python train.py --d_expert=192 --moe_layers=[1, 3, 5, 7, 9, 11, 13, 15] --router_score="sigmoid" --routed_scale=1.0 --balance_loss=0.000133 --norm_eps=1e-05 --optimizer="muon"
Below are experts of layer 3 (counted from 0) of a mixture-of-experts language model. Rows are named router (the router's row for the expert), gate (a neuron's input weights, with its number), up (a neuron's input weights, with its number) and show model dimensions 0-255. Each number is 500 + 50 x the weight over its row's rms, rounded and kept within 0 to 999. Numbers have three digits each.
Before each expert's rows: "mostly gets" lists some tokens that are sent to it at least half of the time; "gets" lists some tokens that make up at least twice as much of what it gets as of all text. This comes from a sample of Wikipedia text that the model never trained on. Tokens count by the router's weight.

# expert 1
mostly gets: " was", " by", " is", " were", " had", " also"
gets: " was", " is", " by", " as", " a", " that"
router:467451546491501518498492555424508416525542555630482584527626492538417424525506533533533390476528441610456498546452529450519544444483487503534441553549480517524477599506539497451527550482536453491524474473492453495525502539447520510468526496516543522438551639481539396552522451626467437474557609478575496527481518543498550485419552503552582427526519512491450430495451476573578555579555504481465529532413519518415432556635363397584485468369577440464510501488512481509465440478450517475505459446529515504482612567456575449510496450502540486470504544440431561543552494519476509541484503565426422481468424438459558562452471512507439573492532476442516454508515476531472461556472460472583481541568439541543582432471509467493560512475438509516565512447531424483487522568530480
gate0:518520522498549497438481549513568494520425548503481449547473517550508490449588577515447515514458428487583506540482558480498531490542453447466580474551452516436449489536494491596530526498455450434422500454435514453524467505461551544492470435377505512477430446440466480416505538517507453521459493386540570491579555628547397478480477598568378548513413459570474480469490508465537522589556578482502486479514565526500576429527538467506488480525493536523449519568451469464572555525449482489475597426567490533506495532561524514445572466557419390625479489570490451533479576506430557522503409600527506493512621540524495455410428503545501445502495494440530426393479452467613567520478471487524470516497516444435534544559386444525492434561553595553551534471454406460458470497523491
up0:535436570553490576467456506509459464419453522603572502508480537512520452613485471519486561486494478517551445492530541548547556434514564570535543489576546610548534529505398411428451607539420580537516511494494491484521560531545529532569430552440544472497480479570535534445530519433485516482525473500480512460427513513560522596513482550459474478445527603521564506428496558452521508452489473606451509580508596534499479449438520550435509567564464463516572512490570447542502546454426520462492477460488533448488424432452459479552493579500504414521542526504419431502462564457514425515466551437580488470513416513485570461429589501432485443504514559498408582428456552449424610482530523466562363488462524576523396494441536422445549481536430508523449397480466418466447526489430459

# expert 7
mostly gets: "a", "in", "o", "u", "an", "al"
gets: "a", "o", "an", "in", "u", "k"
router:454481541542445435606542524446577439490532521538502491465531466567403514508497454460515377497551474530518366512522477509509542477423427458473495676567477524519501489500446474436500472438514461495559504542438588586515470524474549591546480564488557586518504530432439512529504503559436354369480442476433509466509459479382498459504489527576482569491518494495412382476407418495440485502474500471470405485396565535434467531461484529523502520514576530572520507497462512476440521507469448473507477492484567484451547566495495471541498474496488505448468531414429578512457444492506554545461472560497458337548537473482577509484537524465368514493502498507445413618518446493536480536594561457527579487549478505431543450455449499504484510515470446449525531541597482438560490502471539
gate0:452604461433389567497437513437449488579489541496498538393511496544436460465568535493519545518544497554477425425479487613552543555532479483408470491543471463507438453465490490446536450407474433475557496531493516674548500520467563500563494558481435489436552438500406549534440542558472418453524560522532543493522512543380500494519433465494433450541584465493489442569447625514529432577491483433514478477560631425531453562444419506567510432527517469566479550524511445513530541500539581497533435591529481476576509547522500539501524554479506400567480427446437518471447540455448535470495527497504434498562451406500470495456446452446470491494573446512567462572494492339519514575465493495595505465479537492498532481480539547489575531490552539504531545428557543491418507534558469
up0:496501474451457480526499462484485540547535476463514489560497496534466507506532468485461535551454551468620444493563513592487531510438538489451452511563506508487412488555557477449515520432519473423452554446562543609510491436472529579538509523507432583474581483461597528499459518649456473447458430520452502382451486514463516510554459459453507523563452447522478555531453567451512351600535483495399446584471596352541402462511456509522547547477553510610561575391540449512569611488482484484491448452505546523493557572473428549575501535534503424557528417486526507526508466510552562481466491526534447421523506481485539487450433518478466537396495381469530493484569533492555478608478439515462438510520533444519544424534518456473575606399508508528538562535487509462454442532479458

# expert 9
mostly gets: " of", " and", ":", " in", " to", " for"
gets: " of", " and", " in", " to", ",", " for"
router:474542550511515551475491512511558529573447426554433514486481571505461496414535485481614399520440523476421465513445449480501567476500466456503431538540482468555480565529446483509474517474539526531530489576494580526523486557469610411495372502507532594530468503536505392495381484613473414485392473417428525486501492525454538503468461524482558441500499537482453506410501467590523501519483549520508480535396518477373433507567461467642506492329530380455458517546536493467506471536491543504487503497440548454489560597474497454489504520503490505527543546442458668500455491493451507617479530526537531436487486473569582523489551460549400495515464610410463445430489497503400516479434467405493531520581550534493541470489522487503456457455497530497565504511556449454549476465477502
gate4:465453559437520429464571485487527533516526431556568525538512446490482495471549525484470454539528434423490426519491467551488516560488518507496532479499522419544659391614535394506490480507531558473405479482511440442478508460506492455419520492492351458494481574501560595535427563459502548495488505590482629505478569507510556499414386525460489549527399577438481476483556473502448518536410515485461535506450452489404529435441495566499421530491479560505507461474508536512541490558497493478545453547498553461548494479473509498562526478542564467465428478378527602473590426508539382571489487610466509532557507462506433461537489525494550454564504401484508483432547472582481485546511450488461523549532460431484511524688565546553469591430532511564527476493524500464524516437514568
up4:455536601511534506471547518584518585500539414545581531565592557491435437503454436544477451532535461445464514449487421442551476479492466410511602469529548458550646456584515500519507587519460463511540507482502457360420468494564519448450541562593326548412444531514554517491442524515446469506511555539601514492547529562544544557443392599486520473528544538428463507498579482540445543506438512470467523527451479491487616496491514505495393541457459526531452469389507596447507535612470509425481479487506514478486472461444531513494473465520529422389487534531504523460552507466523462513559496528511533570565541458506466450449505500440479439449502484485508483496496510529431467451519477402434586482499504457490531447599541568605493592460522509505525493500452537449479432392547524